config = dict(
    activation='reglu',
    router_z_loss=0.001,
    init_std_router=0.0108,
    tie_embeddings=False,
)
Below are experts of layer 11 (counted from 0) of a mixture-of-experts language model. Rows are named router (the router's row for the expert) and show model dimensions 0-127. Each number is 128 + 24 x the weight over its row's rms, rounded and kept within 0 to 255. Numbers have three digits each.
After each expert's rows: "mostly gets" lists some tokens that are sent to it at least half of the time; "comes before" lists some tokens at least twice as common just after its tokens as in all text. This comes from a sample of Wikipedia text that the model never trained on. Tokens count by the router's weight.

# expert 3
router:142129171119119119105140099147171102127127092083144074175061066138121114140072072151108116117097159093177148077164116119138106114157132094089137117129109138133142147130128112156162083166151117109118146157096095119151152127090135099092115086140171114151134152157138139157108109164095102109175123152125140131072110122089093125085131154138130094133110112069101119119110099105114105139092
mostly gets: " Street", "History", " law", " film", "ography", "ology"
comes before: ",", ".", " of", " and", " in", "=="

# expert 28
router:153137169099164114144095125186133058113109118101155137170115102151116129102109077178095109112071133129163115117127101159118104126114129087110127132146156156111144123107094108141151101140175125128120139155116093143159112121098158075067112097100128099161148138133167099156117085153119112092128115169128139190113132089093106115108180125142155106157103091093138111111115115116113119138093
mostly gets: " John", " William", " James", " Michael", " Robert", " David"
comes before: ",", " |", " (", "'", " and", "son"

# expert 59
router:071122177126153131151096085180139139167148087084191115117095110133086151154098109145160092106109123146133139128129107138105151117154120117120140114173145136123179117128108117134130111159145133122109153118106095142137146131116137106112126125106146107166112104169116127172136105176129100096137099134144148139118103102111110106087127145153127105179119074122117107109095121130102112128136
mostly gets: " Total", " Location", "Species", " medal", " Born", "Note"
comes before: ":", "s", "ce", "c", "•", "mi"

# expert 31
router:116129202131143161152119114160150101168159097125158094156094128141131116151105085130113064087092164149128117106126117140127117119140136128124120116162130145115166158114102117147122082134166140106107142140118106156178129113075137081125105121102144059150159168134136095166122123133101129134158115149122137144109137112107111089091139141144148123149117058079109118113103126123097129169080
mostly gets: " do", " di", " se", " con", " tri", " sub"
comes before: "s", "ad", "ne", "e", "te", "t"

# expert 7
router:120133181123179120133119103137153109129168114150154074175109067101137133124080124158160091112093184123144138113132085123112101123144133120119147156122130162123155136125136113137140096150151165106101152151119114113162151143120148087061121129133187119169162144170141128148107134139124110130142123147109137165116106126086120127120187140164121073149119116113099109104140123123094104160107
mostly gets: " released", " began", " used", " built", " published", " century"
comes before: " by", ",", " in", ".", " to", ")"

# expert 21
router:125143189090180111174126140167141106124102132099182100130095111119112117146106106122117115139088140111133134136131112160146077118183106117148113134144130134138149173117115107169141087128140145093125129145122078158179116130128155094094110121106111113178128143157140109120094125157122113114127112142139132142118124106090120112117169139127161095138133105110108099093122096137090154108098
mostly gets: "tra", " However", " announced", " title", " called", " 29"
comes before: " |", ",", ".", " that", "–", ":"

# expert 52
router:089164151075142128119128140141167091149129139105149127161109093143100138153116101141125103118090129145168136115134132130111129140133152097143117138157152136131176132115138113136120123146157159124106105121119108137153145110100154060098128128104157143206165147143115094134094122144124084102119118138154136143102138130119119108101150171166147104168072098116118075127137082119076146142096
mostly gets: " include", " appear", " feature", " provide", " allow", "duc"
comes before: "ed", "ment", "d", "ence", "tion", "ted"

# expert 25
router:110147150094169129136104092143151122108143108107155103180077075154115132145135119139103088113100153150140124138178089144108111103154138110104116093148139129111164135087102113148119098149140154082119133160083108141177150119110145091112106082105140124128154156170131141168106100127103096101137100148114126148098098124136111119116127139152148095171109119131127133119118138108093099126104
mostly gets: " during", " until", " before", "On", " near", " through"
comes before: " the", " 19", " 18", " he", " a", " his"

# expert 8
router:100123173086154147119130147155130071099129113112168079169094086137089133121110062164090108094105168155152127162158134125118134110147136133114103121129123162120131174111091131155165096147166122105136134134124102143140138112138173104068088089112125087156138178177137117135117101152129120120125123140132130146145125097142115093128165147123117115154133094084121138101144119093131117139090
mostly gets: " when", " against", " before", " while", " sign", " group"
comes before: " the", " a", " and", " 19", " his", " which"

# expert 27
router:110157145097123126132109115154179117160108101088112090157121111160136113121119096127104116136105148109134113104148130184128104119159114123100136111164114154109179161091132110156134121134148162121120143141154086115177138116114159112123092121134122096154114135160157099129144117150113140141174136114139093166103099121155121094080176107140143104122126132089082119062113126087117157145099
mostly gets: " be", "ic", "ric", "'", "’", " Christ"
comes before: "s", "a", "an", "o", "ip", "ate"

# expert 46
router:099123164123145103113106086158161129159124078097154093160081116141114109165116099160102110120094117110131109094126121106109133088120138132116155117173120132110113153105095126152134128151146113080137147128112073149148114119111153114108075100121161120154116153180116130175105129151111097147154109151122132150129083128103097116077121149108133114155101099112095124107101126096095120173116
mostly gets: " a", " city", " total", " population", " first", " out"
comes before: " ", " of", "cc", "c", " century", "•"

# expert 32
router:126150152117147119136125115147118099137139090098163069136129107141139103132131097165131080100116113149152099133154122121118113120145148134148132123147131158115168172118118101154161090126153137094093127133093073157160127100111153103070122099109161114144149147130170127152102103149129090126149130136137123142103112117134122074129153116131134105157119094142123113078129110115114110153097
mostly gets: " with", " been", " were", " was", " is", " being"
comes before: " ", "\n", " the", " a", " \"", " which"

# expert 47
router:109110185126155085142099132137122106140133127118162100109130099143115140134116109120104116132093151113140110120116116190108146139140136123075135128143147117119127127096115112195164106152145113113100158121143112141166138133141162106080123124132145117161140167146168114119134107193098133143126128118128167149112109114116112105071145151140120092130118073119117127112137147111111126141098
mostly gets: "±", " +", "JPL", " —", "MPC", " 0"
comes before: " |", ";", "%", " 0", "°", "–0"

# expert 44
router:116142148074130098135111123186123081121108119106151127157114086135100129125095102157128110110091142135155115128109113159117088103125143107104134134120145159119130150131130095162128073128152134110125160141121094142177115139112163084062090099109129131146172152158152121109086112177118123102133113117116138149113134121087101107122165151160115110167115119081116129097122139150094117124085
mostly gets: " Smith", "54", "75", "51", "83", "55"
comes before: ",", " |", "'", " (", ")", " and"

# expert 61
router:107151194091155117124135126164144081133138120113174110164100093149092115135120110141141078107114151114143120118147124133137123113164145122096163140101162126128144174135151067154123083144124127112117158134105079158162132134125144076071112119123145087168161141131168129127112113162099100134138125129163164148103139111084135098109172125128124115116135103079139112080157141149111114168080
mostly gets: " well", " year", " years", " However", " life", "After"
comes before: ",", " to", ".", " of", " in", " and"

# expert 2
router:073131146072205118159122100140171091128139119116167103133080102145084104137093102168095099124111119140119114120155126134120096113165127120099139121145133159111148135101115122153154092154114142099109137141129105146182152114113137125070115093122162104155133138181143113137092120130125117119170092158091141136108134109128139094132167124151137095150140105129113117117098124131112108142085
mostly gets: " been", " was", " became", " have", " had", " has"
comes before: " the", " a", " to", " ", " in", " an"

# expert 53
router:116138156091154151150072116172141085157147122113170135154113099161107134116125058173151119136109168116110154113118108117115115109130123131079125126121135145121137174115120087183117094189139136082116142138149108109156161139095154137078126096113162107151139157152136105136116112135096110113164116131124145166110112105093102106088165145124138111177095113058131124118111129133149128156081
mostly gets: " Service", "ization", " season", " Division", " Center", " University"
comes before: " of", ",", ".", " and", " in", " ("

# expert 24
router:100143191096165139155108129187159080163113111117160112179124112133123117143121101138119090108100147125149142102181115145108093103143134131110128130130134164127126132093109069146123113134157143116129176157102129145117152148107164101111102122121123110142198148155137138153111096192123132120123097147109133139087129105118096136102180114159149129156118128113115121089132121102091089127110
mostly gets: " d", " f", " b", " sp", " st", " F"
comes before: "ar", "re", "ri", "e", "o", "or"

# expert 57
router:094143151101136134140107110164132113145157107102149096186076113144072117129130101140111096091101162154155141129142085143099110091158119113088137119135168164130162153115104104135137098148149139106121136164118102138157143083112153089117109116123120093129164156173166090146080066118096105064158107147106121137106132110122102107090147139139139113154122104130094107117122098117119129135104
mostly gets: " the", " The", "The", " their", " his", " its"
comes before: " ", " the", " first", " United", " New", " S"

# expert 22
router:105132135118162123126064116160133098151139122103145132141091065118119129125096140174114095113116146136148115122142106148112113116170150134118146119136115152096189150119116109143161120152140147117098135145115120150152130129112163107105110071107137111132171166153138096117106097195112139107146146149136123155071097121131104085094139161146144117133109108126122117091131129104124118129116
mostly gets: " ==", ").", " =", "---|---|---|---|", ");", " information"
comes before: "\n", "-", " The", " It", " He", " In"

# expert 63
router:124114156090148138155089089169136123128141103097188117181115084147115126191154078138135097107095141143103098122155097144116122109122142145116120114144115166105145141095091096169152077149128117100139114152136111136126153112088186114085117104100115110172145156159122103120111127170115122114143134156135152134073115122119098115130135161110130095159136108117091109098127132115128128141103
mostly gets: " \"", "°", "&", "U", "F", " U"
comes before: "A", "S", "==", "C", "P", "N"

# expert 34
router:056159160116135140122110104146182139125137136116192113135106090127118134153137124143145076103124161161135082115154128132118099138124168115143119127139139126140153144107133090154125112163134129100122133133085086155144170127138143090110105118136174113195131146151130118145072109152110082119157120150113148141109115148133132087096133146142148115142099100110098069126125104108107118122097
mostly gets: " an", " un", " pa", " Pla", " Ba", " bo"
comes before: "s", "p", "ch", "us", "c", "y"

# expert 41
router:124152153128160151112121128152181072152127135100175118142113095141114144118114092189150095103074165137143105120150069166117108092134140095136128140138124167112135122139102104161160086171167103121118126129105116129146157130116158092097087107119143116157136141153150108168130082142115109134110117127143132164098110113134130100100166160137145104137118100091103122125097145108123108150095
mostly gets: " member", " player", " President", " president", " leader", " director"
comes before: " of", ",", " and", " in", "'", "ship"

# expert 17
router:129130177116160141145111107145124104127134095097144143148115099137150125152144076192127100127098154129129117150157103174114134116134136129117154126120150158120178120124138139138131102156175144115148132155130100153152138097138150109105108112078169098164149151146167105110117106158104132124123124132124147147146119115089126130128192157125132089127092098106098115106130082112106116154140
mostly gets: " For", " Nor", " Har", "gre", " David", " El"
comes before: "d", "e", "n", "k", "g", "t"

# expert 45
router:137129166098168111136096125155125102171146102135144119140129065114100126146116108168111103115088143123140115117151117109088099111154183134130132141107142157116122148074127117183139130152126116115109166137135099153144118128135141122120116123079135113151136131129129133138120119169100113138143090154089136166112108126120098125103155133131132086170114114123153132115097120115116107152107
mostly gets: " +", "£", "JPL", " $", "€", "′"
comes before: " ", " 0", " 1", " 2", " 3", " 4"

# expert 37
router:121130157112170108165075120158131131161132124109128128143088091134097096141123122127129120103106136153158088075156129166113134122149135134121139106146133106133132132114117110174163128169144133099090142122126106152166157117115154112087122127139170108158140140160133093132090115197094135109149125134103151161110090116081112104110140160155121115136124089130071074100123112105102107124122
mostly gets: "---|---|---|---|", " \"", "|---|---|", "“", "\n", " released"
comes before: "|", "\n", "-", "The", "==", "==="

# expert 6
router:110157163106166128099115122148132088176119126124208114144123109129124128136107046164121110111106150122142111087143085152082139145152129126119131135139134119117157128124117119157117094132144129131121137132158094144157119108117114105092098095115133103153134124156141139148124084168113123092114136105120116158099134135100117115086171152113148092160101081098126092104106130112120118158109
mostly gets: " re", " later", "ig", "^{", "_{", "N"
comes before: " |", ")", " 1", " 3", ":", " 19"

# expert 30
router:115141171133180142130128124152126123166138110099141123167114077148130117144111065186077082126128165124146140096123094120130100124166129106109135132123132138107134187146103099134137109151134144104101117158126076156160145087114156090139110101084170083127153146145155115103087119157110104116124097156122135152124136097120122091096185161144125103192135121118073132105108115117133089124102
mostly gets: ").", ".", ");", ";", " States"
comes before: "\n", " The", " In", " He", " It", " On"

# expert 12
router:119137144109144134137109123145190081161137128125144136141108086136125108151107072185104082146108148130128085120142101128108104113160104093112119116126147154120104135101164141144142112122130162140116161151110105129156144127104152105060106102162134118164135170164142087147134111139134122101153117121138145159142132100113121073104172147152142054148120101064100101110142138139114132160113
mostly gets: " record", " start", " open", "rect", "arch", " support"
comes before: "ed", "ing", "y", "er", "ia", "e"

# expert 43
router:098166203122172113108116126190135112117127144090174104156123103128093100150116095140093121124098135158132116107133137156102110136125145131099121106119151148130136133095121120158130093142152152107111144127130084159177153115127141100118106124125148112158163145174145136123105116137083110124131109139094141129111108122081143115101137145114146100147111070106067128101117121126093139153075
mostly gets: " most", " large", " four", " many", " more", " several"
comes before: " ", "th", "ly", " years", " re", " f"

# expert 26
router:098144168060180129133101125136108108150154138114156116161069117136116096170091086142116104132097148111148127130151118172096128129155138109094129143129142192115132124115116108159152120186138178118121172169104144155176146123130190107099138119111132101122136145152137122133127102160135129115130115124129119145105141093080139118103136194101137123145101087099128106134108141120080124145106
mostly gets: " −", " +", " —", " announced", " pre", "com"
comes before: " |", "|", "2", "1", "5", "4"

# expert 62
router:116143164109178092111122120186101105161154130118176117153103111141088145144144050170095103110119123142151094127132110162119116120138123102111115131128113118109133123122100093129129092182136138124127116152107098138184146101118145112069114120099141111165142167164127124143101114185088110102164109108105111130116105100095106128120142137188113140124106109119105087115117098124093139137086
mostly gets: " U", " will", " you", " won", " You", "!"
comes before: "-", "\n", "|", "\"", "S", " The"

# expert 50
router:103163158127143157153114139141182098118171103124154092148103114129099122135103062158114105095102175159138121115130101158104113117136122100089142145124152136112189148118137138142116128171152161132159178137097114155140127136102153114098126116117149117172174161141147111132108116142127126121139105129118133192109116095132127078117179144143118101146101087090121120087112112101102109148107
mostly gets: " member", " system", " student", " person", " champion", " critic"
comes before: "s", " of", "al", "n", " to", " and"

# expert 13
router:108139167093170108147087141161142097105159131121212103150098107108141144119114061151109104099125151122156141119157114156120110105137102141090136156120118176099160147116120105143151083155194122093101146121120103137183159119135166087113124123110149114164137150150128113124130089184132116092159114123139141153108129138127119106111145105140124102161108106103101128114101130122123107126093
mostly gets: " Bo", "→", "}", "€"
comes before: " |", ";", ")", " (", " K", " T"

# expert 39
router:108165155110187131113109121183158077141136141113170118143111112112101097159090096136096107116109154115150116128138145183122113130140124137128131130129158135123159138130105105169172098150133116120084148146114087129134138101118142113108080104150136120182167162157138146134072102148093111109145138150136154124130127129136114101077134127129130080146103099078144103109116096114101134154086
mostly gets: " part", " one", " all", " such", " known", " new"
comes before: " of", " ", "ly", " as", "ity", "ic"